config = dict(
    n_layer=9,
    d_model=192,
    n_experts=192,
    experts_per_token=8,
    d_expert=64,
    d_shared_expert=64,
    activation='squared_relu',
    moe_layers=[1, 2, 3, 4, 5, 6, 7, 8],
    router_score='softmax',
    normalize_top_k=True,
    routed_scale=1.0,
    balance_loss=0.00699,
    balance_bias=False,
    shared_expert_gate=True,
    init_std_router=0.00747,
    lr_router=0.00104,
    vocab_size=4096,
    norm='rmsnorm',
    norm_eps=1e-06,
    tie_embeddings=True,
    optimizer='muon_variant',
    lr=0.00588,
    beta1=0.95,
    batch_tokens=[32768, 65536, 131072, 262144],
    seq_len=256,
    train_tokens=545000000,
    steps=4732,
    dataset='wikipedia_en',
)
Below are experts of layer 2 (counted from 0) of a mixture-of-experts language model. Rows are named router (the router's row for the expert), up (a neuron's input weights, with its number) and show model dimensions 0-95. Each number is 128 + 24 x the weight over its row's rms, rounded and kept within 0 to 255. Numbers have three digits each.
Before each expert's rows: a language model's description of what the expert responds to. This comes from a sample of Wikipedia text that the model never trained on.

# expert 59
It responds to: Opening stems of longer lowercase words after an article, such as main(tenance), spec(ifically), fre(quency), develop(ers), new.
router:176090123155111203095129093177125129144108094125124086105130139121126103131138162142134145136116132156130133105110155132124130149098162151140150167126133148107134093119144166125158081174155128103142084120127159101112146120061121109112148115117118110133110096146111148070110138114121154112
up0:074129134130151122144137145151129153109134132136134122111132153162115124133105114125152129125174102131113130119118199092134100152163097123157102157128117086092104141151131103159154146164119111114107134158156119112153135086167120164125100136160151135120102098093168148075148087172113132118
up1:093088140102145151141121144116122112129145125138163174123126096129129099111116116131095120148108126098137144128127116120140131136080182172100148174132124141167121114148120098172142122127148122085110103149121123101109138150125127124146102120147092141160146091102120099186115123172091136073
up2:108118099067176129127125137149143130103168172121153124112183124121147141086093128157134129120086112118118132125152140142144113130135159158131129086150114123130130148131147115122130119118136101123140171115091140136171179123194154147147132148126178110112106112129094111148116095157107125137
up3:137141132109078107152093118073115129195098163125132159108117142106137164128136155126123124125167132144112127142122137091110130173120147147136140123147139081098156176153111111092115133113077102118129118145136114103119157130135096142168113135087128119094135138132144129160142126144143094130
up4:187138130136101120147143112136111144156130152159123140143111088128147149123134169134149091135135126145139159129130073137137122162140135171140181124126117132093123095119086075093133092158131117074112078129106151148098129108073103127118126140084101134154136128121122110176127148129133141112
up5:145158116110131095149185159084118124143128135144161146127102126125128096076136168141134124148187113095178139118151111155124186124138123143120142121144108121172116101123118136180109140109117102111158128097107138133137132118182166125135112138092153124123095121117169182102131163150147202140
up6:163116140114132107102104143128188111106135140122119148116126094170107124112128127093127129162135092145144151147127151100132102069163112139115153137124142125109117163151128118127120130109153093160092124135145129092154131150100122109121124128086156141097126166133153108165152152082107114164
up7:134171119114103162145085157142125127122117133124119137146171116116149116128123078128172106115162104176091146113128113127134111111137124116113148075076120132130120103091080141126104148114077120159127126120142132171168152131119157106093096108110135136139106136118136151158152127062105123118
up8:120184156159158100130073127148107101108152133105112130114127118124129089134134128128110094119110128113137112113133141141122108108121138093110117196152092101109112132134104149162110152139114133123109112137111118105080055167088140103103070130116132127134134131140139123132112121148145110177
up9:090132110100100158078159131134121113115133133093125133134127170149143114156148137124148132115087125156104108140110146118116141159136112135132120149178154137130137124133108141147121141112117160114075151147093121138148110117104111116154142132186117124137145159161132106133140172139122119134
up10:117106125139136123172134135098110137124093145118128096092158185145098168117123140097133155152138124103134165119150129162119110103117170115098140101134113102131146100142122163135115126122082159102075146082112129078172123153126079191184118126130113093131130158108146139118152164146145191134
up11:139118123180136099127107154157171120134110115116155149160136134165086092096113098138129171109103129118149138097140115152162091153147090093155101132177141117158147111098170123133140116125128095064130139110168135145133105128170154114152084109125163163135097146082155118119145122164125166145
up12:091156153134182089100094103154110140133125129187153106128124121160138132136104113144175108124126121102128119118136120084136116142134142155121096138109140130116116107120192162124170115142140140115118117112046134127165162110164119135140158135100177127115070107131142100163067071106130119129
up13:099127114185150094110125122166125146140127123133146129114080122131151084166130127105130099150132125144106138098140152132140122106095151145151144163120133119139136063102089173123104149116056123098118125091132107112128129168145134110087141087107130141109099157102142090149153122131125135155
up14:120124117112128081129141143099130139129137161148141177142120094076139100164093082130136114101094118165098170121115114150147133136140098142146086118171172154159119077093113160121062103129136107072105121098087114138143144093167130096142167114151117127139138105124132118111122093164124136097
up15:126100117146085139135167121088130106121146143107105095128128173115105166117146155121093124161109102110143121153104160120100148110115130100112136092086169150150143114152079149123146136118119121148137166118117108120113114060122148113101112152124104096147148120119127173107115129102128121125
up16:111116137152104139121122122129161097179120145111105109104087115116144103127145116118157117120161099118105097117127160121108109092129144092178081135129122084147148150118107154139131106107149137084162161155138090090144160134119144109114123176148112118126100138118103073154090155137100132110
up17:138139170174105118141102130144128114083126094107114113127167144123124103106094103142108133105119131141094135174126095137166107134164093145130102084190176174123123123100163116154147156142139107135101121101136106184116152140121143119104099100167094134128082168094113187122121118147107130137
up18:149125153163153145138103144082102119151148111123154125078162110127121153092118115097159126137194162130110149138107127124136182069113164104165128092103114107121132158138106113106128133145106126145077113139095103152136078151096153182142115097107122130121155137097140109088184121134113138148
up19:144152106120104133191159120125169157119129161150132104164130131143124137124144174076143114150127146108130104130120123100130134125054147094113139122162149135136152102148180138110091123151085103125136139090066125151104164155179142116137129123095131132103154172146102086163151112129125109124
up20:103104133151146124147127156138100176085118162090147102153146117074134104170145120134108147149155155136109135126178182141120111142143111120115119100111117146148137090153137131152094119122176174117116071152122102144112130113137150068149140100136118139090136146116133101119147152128137080138
up21:154078125128143068123125115153148150074161137106111144162087169088108149110127121163135129161158156114114125089185157159145129157095160147131058153109155146170117146134132126121158121126166138104113128154149101134082126151154100149108152121157123111145157121113166133154121117134146151113
up22:118154125163074154144121146104140170117050169125160123100084137149131145109140160125135128159089134146148133091141120116127108143101117123122141159168094137124110135147118130148114123120155110155187104084118100160133130110140071101111145133113099119144148182115106171134160120126133126103
up23:135152150126134124107108170130130147132160036155102125147163092125144104092129072155123109131101121098154097144148132129125108109166164119138117092116117132142118137108121143145144146176109094140136129146137086126146106157099173135086169161165144151141125109120115162141115144136128143105
up24:171138148101156157133077154134135101172107103124134143122131096135199101142112161155154119110086110111120111105161165134102106104082146142152125087125109095132129156118103124146104131117145118171110118142129143117123146118167150109153084181163092115131110138153121124136104139133147115164
up25:111165098196132137104163151132098154117121149143138074138155159110139114143163100114115121113132110110114074132137154118086121158160126151161132104147117144168099093126105144160142121094111166113165144111135114135137118151157171137127098138152148130127130119088159104131147160115136132117
up26:098122087128158101131089183145127112100164185112096132126177154146145114124140109170136131104086098120090112148124138114125175126140100151132131147109111113137137164098166140130107138116144162101111134087118123130103142124104148150081161135143143121083144103120145136113121143194158130105
up27:096135126101134121067136118174141091131137114114131154105131146102138122172090179148116120122149108119144125128149092143130158139094124155130112113105100146140141119120126134123170138132077153131152155138094091110162116111081134114147119124130126152154112135125154139142129112157107173090
up28:121085129096146122130075173120115101144129091157121127166119111152114129099138139120089128142126110125095128085137119125135141109130126151128137136136082110142139163113153118104122172073130150099129161134171094092128173084108131097137103134127116127095104128127077146176131149120109115103
up29:095078133134145114153131129133127139105118156156134120124118102132112123148130175110112116127126155099142129195099152126119116105106148139129136100160140124113161071175133157096121124178130099144120127084095105156147093126138127123133115115103114117190138148109102094111141107148183105145
up30:156130114079117131173193094128140101115127111128108171139092143133131153111126167159169149099163108117136147139104148154135161164098122107143136176164104137134101140089144149146127128121163115131112137115109130133101125129060150105152181112143097129103140138109129087132122144077156118117
up31:086109150120136100127123143091141152115142134113127167103159099093137160121060146138111153133168119149157151114151098092122110135076128153108117129100193134149119130140167166164140102138092147143141142129126122078127149164088143197128148135122145072135132131122121102142126132151118088142
up32:104148131118160153093146125166140141144068130067104143148129102119129150142126126105143135119154126140131187126105133130150095109117156129098124138113070186092163109111142151128093141139097116117137169096126104143146117155086145130116115132126085156106124138084142110133133129128111110120
up33:102129118117154155123146165128161131117069143089113145108133161093130117130154110088112153116089130160163128111131173133098127126124144101141159124091106087098135131166115087089105140115147168142162123141123133134097109140136124117101129122158142134122110127145118095155154157117172111115
up34:159118125123093081147156148106086133079145083132158114124117084141134113134148125143130100117143141133152096178116079124129121102080127124134105075213115123125162125127127146104171139101096098121140130122084118091051133135135129143081138153078127151154106109092121141101138137134129114166
up35:145085091107192077174156137107136105178122127136141133102099179168146142123138111134140137098182092128126131106113160130115136136137135148136160112066139120110136150146122109109107141159122135139160145187120153122126138148127123087138098115143118149156134172138119158043126138151142129154
up36:061094125130105122131159149139137127117145152110147143157128105113153123166141129114136101120105155142146154125124130136150140117108135109067137121142143156165120112143126115131116159136107096126120063149175172138098098134141140115140118110154116096106093122132122137156133109111121064125
up37:125121085106135155077151107112104137099153098131140156119109143147109123140109137182090113163089165143081089111143194137096101089147147147126119109126128108094111130133138092127153116122087140159130141137092121157106123136140133132167137114155119139154113131115130116156167105136108113112
up38:096091150140167103142111165122134138197169103163103102117197152140141171122133155119123079113090132115150097147133145120125167143129210148155146109105136160158135128096176143139090108108095146140142138169131106116146130120145136082165129137130108111100094121155107103158146164151172150127
up39:130133119130149107171139127141155116131150160167132057186140140128090110156114129136084115139132134113103146146105156104093132129110121118105138138156150170136158114130153127150023134180137167127165118157134155150158130096136104127126124157128131121140100093138135133171098140127131136115
up40:156180149089129112149122140142114107117117118129147162170169112157135120120118157146140131131164125104129076168127148137113118130112057177124104134129123101132106141141143110130137134077083139065128098106147135153150151138111167149149152088137115127079127112106117139073123128132132131128
up41:098127147141133169131074090126186119119150157136157090146122149135133157161167101107086108142114123130109104138120098129134144120127116146140133122112139111110133166117200162150145128168138139116136127120081108146112105146069164146103151127164172155112140150127151169164104097142133139123
up42:116134127130068120185157136139110128121142097174161082141101144179108114124127175092155146116108111135119109108085157165130145153097126156116161138139096169121083138117142145099112150163109141175157092115125115158120139112106124116140099083141121140101147171152133138121108116128114130097
up43:139167163102093128120156091125123129120104104130184171132096096127119153093145159131130110119103155123168130138140203136119154102127094123129132144135111172137115108121085156126130130151160103156108138117179142194123138150091111089171169140141098112124126162134107077146136100092124119115
up44:125106086110107156120166149159121167152170168124096111109116142143135123105101122099204105146140093116101156139162136144099096132106141181117094134114134161168079096133119118109116113091110123118135136110142126139142120129151135093096143137116107101107126152135151084126090121122099112187
up45:105095123149133081095132135122163138142076131166119129108155158107131106150123121141118119146080146101139159153108132142141096093136104066122126111144112160109135120098122122111078101128142164139109066129120130117163116119100089080128162122139124114113142114118133126090108141110093108161
up46:136080149140162133104077132127107115164150118157106176142140161107138139123092101075117135128168149167176115100136130090125157086124137148135119147097164108133174152148138126162104122154064100136123168124090146107165109120113131088124103131119107118132145116112105164126130107113137130124
up47:085117143139161177093173113144132076154171108128122140130145105118130108105092127112140100128114084172150076103118109152118162099097107148159111135105126173149124107194090128125109139122168150125148150138184107110126110155085150116087174130151127123158186147145117156135127120106130102130
up48:090162159160119170147142085122131091174148192128121123137142150137111140140128173127105124153142121106099105104160125101138084144057117129120063119146113117126193158156147123129104125123118112145131152116146128102119115141113155122119158118150122130150093127139113141140138151096160131106
up49:128144175156142146118147172131140076118175125136156087138089117132125121144105101135119140123100120140132091140136132146106125124088133124128095112111112147124090100169149174133164142162150166106134167179125112131113172128099151131108108124137103117149139156133171140143076130120110128123
up50:135109175105165153111119152134105119114149159102155115139159108151138115087115101112136126135097163143144148135151137113107115114145132074162123106146144150137105149136123132126102125146097114133145172092094043151137132141116145187143153116079111136111133099102105108124146040137139149102
up51:122139123146136169170139143143135150096105146120164112140130129137094134110118122131125118158143121134110105092149102122131125183103122097102128166084155131164151149153112138197176157103164155110148091138060113149100127180153128118129082157110113099132083104118097128134131137099121098122
up52:120153165168177155119124146187129137154126134143110162075125140135133133121081153144117113120085153100138148085074122152103157136117131102123156078120134186125113123122108140094146137141141128099110139137101112137123102107168131119139116095159148085157125119105093172137146142132142161156
up53:136124183163131106105092148146127120123170091140065071091175155162127123141091131133151183128109119129131118129158160140108147136124152100170121140173113106130114162140189098116114149098177157109124143139124111097147137153132112134135091124174163129130140116108151106119147116123134176160
up54:115134111113135129130145133183117128140154133133128142193114159091144132118138095134158148158070146130178117126134149155121084138084093146130095118068140183129117147139164176150085123101099097105120105149160137109110121145134159123094121135142127128152135111158160111099109131145087118127
up55:150155120109152139183165115138128116122137113103155132141087098138158128107145100150113115101149111094123086134138114121140136117111128146132108173120122146120112133140143081135141109129123157143153123094050096164117133170095133089118164130120134127144130103082173070102100095117099171098
up56:142124114158124144116157156118137145139128154115113124166113093116128156142115129151096112117116088097129124141084141102097126109144119153116065125111140098105129121150135131131148132177118105077133093102118124116180155161116089166162112094115123113132126101141157124176116127140155140153
up57:114091126091115103156101138097118111132141110119130108077108162148167127133109129124124123102139155137118120184156116130111134136144159155120163116121126124113142100091151106078130102104110139133133109108115110106127139178134108148116169148058150108101139112121131087116153133164135165111
up58:114136128124164145102084117139122145134127160102127127133163159147147115121106148190117128153131151087167145105101123132160122107096094112118136132126123116102114107116101116140130130152106116097150111151110118127130197164142178140139106120119137125099147107128103115148128144152082098125
up59:166160171128141146119081165130117164133117114107155102129122111126148117125134095116122167132168132108073146122120092134139156091143124119135138109105110158156131165098138129164146122122098161100164101134104079169200136140137155167099113148135149120092157126136109125113077123119146117100
up60:143149111111148121154034125124104089136109113113125156135113112134177153115107106153116111108123124154128169169108150096129126129115129133132142070178134166158116108145099091167165132141119103127166152128090122163102144103149179172094141116144146152100120122115147138121121110157121126145
up61:102120151151112081148108110080156111158120103138121098143122138136106157139130144129155133129113113142110187165165139120127103126101156141077123057141125105159096094139124147146084115106137136136175118100130131117135104131152147156151135150116166117139128154083133150123125167118119151151
up62:118089121130119056127117119123146110102098155131105108168140160109162117140097129169113179093084126125138132080139110135138143085109148105090125122158130097137166094135131086147117154161163130170137184170121164126112126118137140131154122147139104180122114123117141145153152123132150150118
up63:131126136117130161154140162115101125141122143104142142139176122103117138179115120087131161174121112076103146100130131093113081145123086143091129049149099128157115167131120143136177099096100093134109133130140120150142106106150150130100115134108132112147123129150134090130138118138119138113

# expert 21
It responds to: The preposition in after commas and verbs, plus opening pieces of longer words like sp, pre, ex, estab, and sp in species tables.
router:174080128125105159112106098131107134114126099129130093131133127139135105174139137167138125090091127152158149068139127123158124131125133127112147147124105133080094137151125159154194123149134120083144092138115149112115145101092106163102126107141140142147154104141128156093124130095108128129
up0:142119069116126124130109141159120141096168178140136119117124121173123116068106179121128103125135134084105118125153142119083129073106120130131129084112092121113059113106142121082155106134141120154123085107130106177107148154136109117174168107122151102126115159120099141125088129141169133114
up1:097120127134119095085118111127120137118114164119098090148177171117158156122143153119071148114092138160137104121116166110125153119134122144141102104134153162134116119114121125111084148122145144135110080110121113125125111142120090068141140152134124114131123077151125128146143159081109164066
up2:103148187092135137166113108111105096126128094094104141163101144099156178134080156142112143139098124150115114142171119128160085130098129144128112117113115115093122113130162104118136107058096170131138143120122112137129105150116116121151139057125166115123157148103102138113138148152127164110
up3:127106152102142120152143150119115120123121152167162153141124125119086144146128111107158109114167116095129109124124095089096119115088097143110139111159127128127117140130100144155141124076139154135131121154114100161129134153090174122103129156144137115145125136128102133139177123138136090064
up4:093081117128129128107146090110150124104156079144145134137111134133124132157089182136142117091140140139127098115200133121120137116087148106135110134137139109125138150145160133112127127102069139147088127156156152125115128154163130169104105126173129135103138122125092172166104098070140141171
up5:109150119105159150125096140100142105161125147171152190193113083115102103089112166127127116151143143113112125144151099119120108144140089080118149096125150152142174113103148177110151089099136121128146145096111122139151101100091114139137116135129127081143162110109113148143123111129119123129
up6:103163149132111117127143109108141103104148145118061103119113152108144133111113160102119117109165095106126136116140136102076093093125112139135123153129136140108131133170145144137122127184133093111144079134163132105169135109145142183124143139118137126100092112165122131123134172110125150076
up7:143170105148132086138116125099167164131135147131123146132132151103148115175166118140135119130166156114161179137162158141162124140107131126110102089142113084148080079109094171133136139094094083132115098093150124143155160114165163145137150127135106090155142134113118157126162157103120121150
up8:104126142134138171103106113107137156158087155122152141132110115124152144135183098121164075113121149118125138118141145111157105165130102118121177133075138147126101138182128141164149156107129138130116101080106173130122131105096123104108132090097162134145085152114124147110110127141134181124
up9:138145133049099171090154113104120148126134133130116125090163111151114157105131146119118114106125132155126122160156150137096132117120181140169120140085129132138119113103171136145110098146132138115162132149146119129099123148112146121131156144106123146087168104098158105166089096131124126167
up10:136179110162111100169140141131125107116126142118127175124136120148153104124130152120107118125093111111148166107088103115142121120092074179124143127106153111064112147174104127132135109125113114160132138112088158097135093123116100094111129156161129165126108154146160143116133109125116174150
up11:130127116186098109072102107085135090136134140144131087134117160133094127091120104200125111178087096117087132153125134131109167151163109098087165161151089147128137093134126120123121161125102125156114130126066117110110098117087080076141152165112123132137106159112161104104134154131114145111
up12:111097116115127112117129179174108139107134111149144132145144083147125157126111111147160083151172102134107154119177125138097122157168160118173109149127092139104108106113095136091134148097092118170103137149123116141134103140142110107127114118112146119131125138100091153135123100134106116139
up13:092118132149169130139156156143141114185144133138144178143139129124144125118134154148119140110144179130103121076123112156113134149117084145103149075132106120118126099115141173147094127126088104140138087121106134151142128122151124136100109108127182175098137149147144120137081123131135125176
up14:108115110088134122132160163175104135100144142136095053143137140131135155097085133110134135117105118115141080120155145125118133117140133154115139134141142124110102145135121133123133150114159140139147177167098138136080127119185111128139159199113123132123091121141154110137105076126114103081
up15:102170116149149136116117092145129131119140127114106169173120122157152115133119117147112126086117132085164150129132113138127101113142146131143130105159156162138156133146146135175090065119161118141091158143134101100141124093149174140127102109121141095119142146152101183153064139150135095145
up16:119103161122157137117108149132119146109122179130099151126106141081179124102160123126092092115133107146055116116139126086116112117104142133106140140147123148121107110096179177139101119126093135087148099131166160134125107143092153127153143170135151110124099127143126150137128119165128116103
up17:087134121128123146157117118106123105136138128155122149144071092098128106111113115155152152162144180166154126101112124123193119097122124110107121096140054107115131107120086108128177143134075111125071132141139107160131119134107098127127100105143125164143126117127108150139162117113144122075
up18:108146173150113130134134132089093131175140171083139166132117109148134125147133148107150134136091121119123121147143161170092132150106136117135121130110164129131095062125148115097136109127119141133135171090109151101095129111092082145082182132128123118087110125141126099177128131152098129123
up19:140117124159164116204095171089118116114161145124161108145106150116125154088096160099118148147179098129117122132140127143092132155067156098142107076140129114144135114159114172110172118106065116099119149162102119161132127143122125122129125110140101144149150132116124080132135100105128167114
up20:077135121157132109127117197122149138140121105204132077124110134120139140110130119124109140176139152157094131102108115135118112136162135121116119097078143113110168136113170114107143159137087152144124138134112078127138112112120165110120154185102143130120143142143140105184158125135105144140
up21:098142092113141112117110101119166092182100144129105147110145180121098099154131158135138152138138107133193171105131125157139110070112127117125107118137160172103141094134145103111117135130093104184102135131150095157134121096177100102108139133122109140158136112156132164108112132134178102130
up22:148154116088128111162123108101153119135093105109124118112137112134133127126105131140105193107092117165092186163110159121102130108089095169159101114118108119104121143110143117146101086105120107145141166121098106094175115097160141129135092150094134162109137092144108115110139107129135171113
up23:141113139138116132094132163144093131109152133086148112167105129118097150143125117152156137137139125112150098141099203155192153126147153144154162112119126164092106084148135140135159135122144093154107139113160141116144146120134125132068120135123143157136144098138158119109098139110126142124
up24:111159115111139116109139154101129138119108139123097140121141133126131155142151172097083131117148146174106156109115114100113126145097087140145115096117144154096124119130136133114143108111095140170134161158139105109096094145150120125086119128109115152112111090115136112119117119146082152131
up25:087139118135144130116107100136097122071157131113115141065145113141131128134117169120120109156122140136125159128161141120107106135150090160127117126151112149105136092150134132148126120101170126139123141113157115138134182148181155179148163126182114125134148139125121114121153121118145133139
up26:108136109115092101121184106101094119163119127126157167133125145139132117136112114114127126101105172095120119176154112111124140139154150150101151136110168124150156120126143159105132123139120147147129078148120158124144123140099133152145184122137149132131105143123132139150165130136131126132
up27:113111148144107144134178145124107167112174134116136131087119143138134128102136137090139129147122121168152110129119117177156128102113116145140130132145156145099128106184131133163165158088114172133157118143128118103136122114164151105148135149159127172116116147112099113087127109118109157134
up28:066096146122130112118115162152093094123111125151146172136142120118126123139141135153151133172169143178146152134160152083099125111140121142110130122144137138114136115151118121107093117126105131160131132141146158109151074187088106091120131140146157179113094136109149177082115139158085118138
up29:078145157151156093098141144111123141121112098124145115128115128123111187140089173128138135136116129113110111097172125141131139125125133069108127104146129112134099172147128130121131125154105156147121151124122147118137077170143159102154116140107191119162141091115100148145115147123104158139
up30:143122153153129112100110155129158113123121114127135086126134108121143151075135140135136109124100144082081131146129111144200163082124132119126144146136093116127106086132089129137128170159140117141130174111098137061132152148103089122099107121110156113118153085113116177117146146096117119144
up31:124157123127096070138078121102135127106140120148159159148114092109133118121144107104152144128141163118087150072148170116117141123114102136164128097108096101088136108112128115151183148126101106187117122144117154136134111120098097086145111116138130103134104119114122107141202131129134169160
up32:131135149156120117132105171131139149125152098119113078139122180144119177114169110107105128132119100110125105183126120112117120117162130097101132134163150143102106152122131127156107149152089116139166132146118118136084142127145102134102104120113109149078152153148097116147161092124122096083
up33:175133130121117154111123147179130128139144145121099103124111140163151120115102145120098083166127104104125159166151106164147113151140156123158106143145133134092108123100119166089091116137140147177125114138117125100099109124089131149086142139100146153149106087163133135098114115116142104112
up34:149120134122112096124139158128080141104178129096091152097133111101116131139166108098148129106124156144095097092194152124111135150117128146135115093149126146122152143153132129150150100139138162111172114122115122165128187147083112146100148181145124116123130108119162052150115128105119115119
up35:136161158177087135106115142103075143139083139132136136088103134121116191131119112129155142113157122144124086105157105126200124135133141115182140142128149167123132113133109079116107114125118121140131070131115167146064132152178119111095155125126128142131110120121129128154115105132147171119
up36:148104112137159144136125109113097123096161150181111108158104107179133127169158149089128102159123147132121102148165131123092151090128155145178122094133124132171159161110141132125199159149124160124155143092135127152121108163147152174096103135134116145126131115133148122155155130126131151136
up37:141129133111126173136131119108124151144153138151096126175119103112108127138128084106132146152137123126133113136091146122112132173088112115157091130143044118124139077136139110141095138122132102110121138151145128143152110094125156147137157133110078134114152125136139177098163135156159112095
up38:101182134107135175162094111100102133108113136138068161173162148125131112131129188129116140103110083143103134124154151111143100129104140131119159142169141082110115106160171141139153103080097117109122173116116105168132148106151164117138120130143109130139164171114089089139073122140115130125
up39:114117120126122153155154161134169098107126120136111154180167187123078118132112163148126117092162125153102163152123146114137155112149115122138129170152128101109111129167103140100127100145097147111140138145125131117156152137154124176172082103119130141134148167131125109114175149154131198142
up40:112082114089143149141099128150147151149081132087134120123174136159134161112128084115158124148151142118115158119097131135117135095105079105140120123121136106151110105074108126112159117181144152140109153078088140156142136169153118133098091106142127104106128114116114137164157104131145111162
up41:168113082120161100122147089109101096138123152119133076086074134123150145117138110151133124116127126115154092137150092108075166151162154136149113136113139109147115159156101128116107125099112140137104168114084108084133106182093079078115120144157116164151139094141102157137113093173079110151
up42:102143130143121092158126150099131157089154110147148123126098132111120126131121134119175120125125078118112166106175140132150145150130148173113138115177106140105118125112130127097148121149118146153178066130081115151117150158107110114166126078158118139111107132155144145158149146112147120104
up43:113151134121111111136147123117155067136163125095131064120137104118158143109143145166120091118131109090111119095150178159128116106114116082125100114130114139083143099117106157111144138125190106117092126123077094135117135124119106130168113144120101112103166067092125118138134153099100121136
up44:146141142163128074100147150124120104116168130153156080145156145154144123168122161095138171069143127148133093096145177170133165126183104091116101116141153122146144120122121135159134141116165115120123141118105133154100075137143088166108147158132156111130117103126116095151155148105165132124
up45:116093127129123119122159139117117103158146187120116126178156132140130126147163098106107176108105132129145154138167123120147116145113116162137142091177141134150129162140160165107152117132142110139092092149111158105102139064106142137097146114150110177146108151119136128176136137125149097195
up46:123117113133158138121094106126112118133113142116128150139081143150131177133108109109142127150157138169114138103108121137110131116164103113136077133117116111134123137157138109167106143119121090141145103142099139138091087138178138129134144121183122141099081082154056123131144136124160095109
up47:093106118096129097116120112116158125142140119150084142163119138112119132139119126145096108151153133137113107107135143150090149106112116112182154157121172078111103145172109099154169120155128134111135113157146132117167121150158145103107126134103167119152099087147182171143188105114164119141
up48:132111124128104108111141157080077159122107131092141104139127115135141129163100151124153125121143095136170075132124150117171114139142098114137108102162127106134100136119138191147081139101091127122131111151124101138149102116154122153118099153146144127131139104153121146176136132174120109124
up49:103099088154109058119114133101140124107099143092168163166140096140151145129121132100145146156138136112137104138131135159136117097178138098108150140158103129121154147105086079150153158125189111096095113130097157098092134119142107122096096117098116114148112123145106106152156115082100088154
up50:169145116122142066122092136120160117117142152088136136152127140125121138132092126146151106127142134048136112140151104131147098135126088129182141129120102127098161091160110102121092123134135101149125122135097140093119123128164096152076167121146139152132146162164108096150101164095102123146
up51:139142142141101114120123139142132125102106140119152075137109134117097129114130119099088102143134110111109129139113152112137152082158107145123155079127131151150166109108124091146144110162118152126165113150156112126086107145118135117112110082155043105088140156138171130110115157141101108122
up52:132134158130158156145113129136079142161121131152165125116113130150151149111108129123132096124138100098128117114131092098128105142143122103105133111134100083033133136142132131130103128157137102124092139115135138163152149124113125113114168155115138131159092121134143146098102100162154139128
up53:146119105112106155192135101127123141143147154113145115140138098123108154103122114129151114144120134120125177087117187136098146119105120129147121124139131086165153137132125140139160091191147140127152113147119117126136170147113168154097130082150140152095089140153106091131147140170197150120
up54:094109147164160109150131156075109125128103090109146078139099118143109166132128124160134144150117107136106132135112126164128146142102121102123143126122141103150104137134113151121140142111106142115109174142139112098128151128112098125096101165130163203080125150121171115120108104125107134117
up55:121158173119109148093102144127142149139103130104092156099107161160157158127119109112136108115096159148121130079119135119146097149124095117141064122179123156107126097142108109122158090133158093115129152090106094104149122128089145137092153121188147111071122143125133110150094129144120141117
up56:097150113082100150162117141125120136122178083105135121149158132140137130174103173122123149082111145098112157088141134166140103131124126092120108140119101087105108090091123113103136121124091180149130101151140117154144120154117105126125140098114130169106130141122115116109128149146117156105
up57:110143121108119126141140137129137126120112137118128128128188126118122111118145095139145161106141157110113150144140151132141134085147112102136102129154122064100101151168146112115178154144173096086110148117140138194156131140097127138142091155166143143122120136097140184150128129151131137122
up58:083154130109130158157137126122127102166125103103146147155146133147128100134138118154127132124101127112096104116162144100149154126096146131151105121104095159137118115099118161124113158134131144158131155082152125163126085143169128110145134100180138088123081146098156109113118120131158108143
up59:184089137161145103151184135137096119108117171161128087174133133156174108124156146113143106107108174134150145097105114146170165151125155146117172133114166092152149138101113099125116138123125108108130134173127152163137125123081120125125139138122097123114132119099102081112094095109100074136
up60:131137068102112157125139125108106107170176121110133133144138174144189098121149109094114140092147114164118128139094108133098144130105092130110141162134132140123125138109111118134173119103171138072076127149134111090118092104129113119130144173161116139158160081095160093174093130152118117124
up61:093153099090115157135069116112148113121100128122106133123127117103119110153115140099130138120129161093092130137169129113144166120137106141090143135076135149148106106126069167132094137162109107108118108099100106143159177099106155112091179127112134147140095125112137097140100098110169094136
up62:132095121087083158123138146138084142134113154157141157162117119153129092122161135163118090099120096172153136158156158124128162104156103113115152129120143117144092112159121107147127125105137141131166148136138128108116112129113144147106099149116190113134106121113186140104165098145077078127
up63:153129132118112140139134131120122118142119155084175177148146118126120153134161085142126147116145133169120128102174183122140107062148101111172124114095132131099124141132137135142096115127109103111137125146134100119133089118114143094098123165125118126145120169096182117119128137142118114122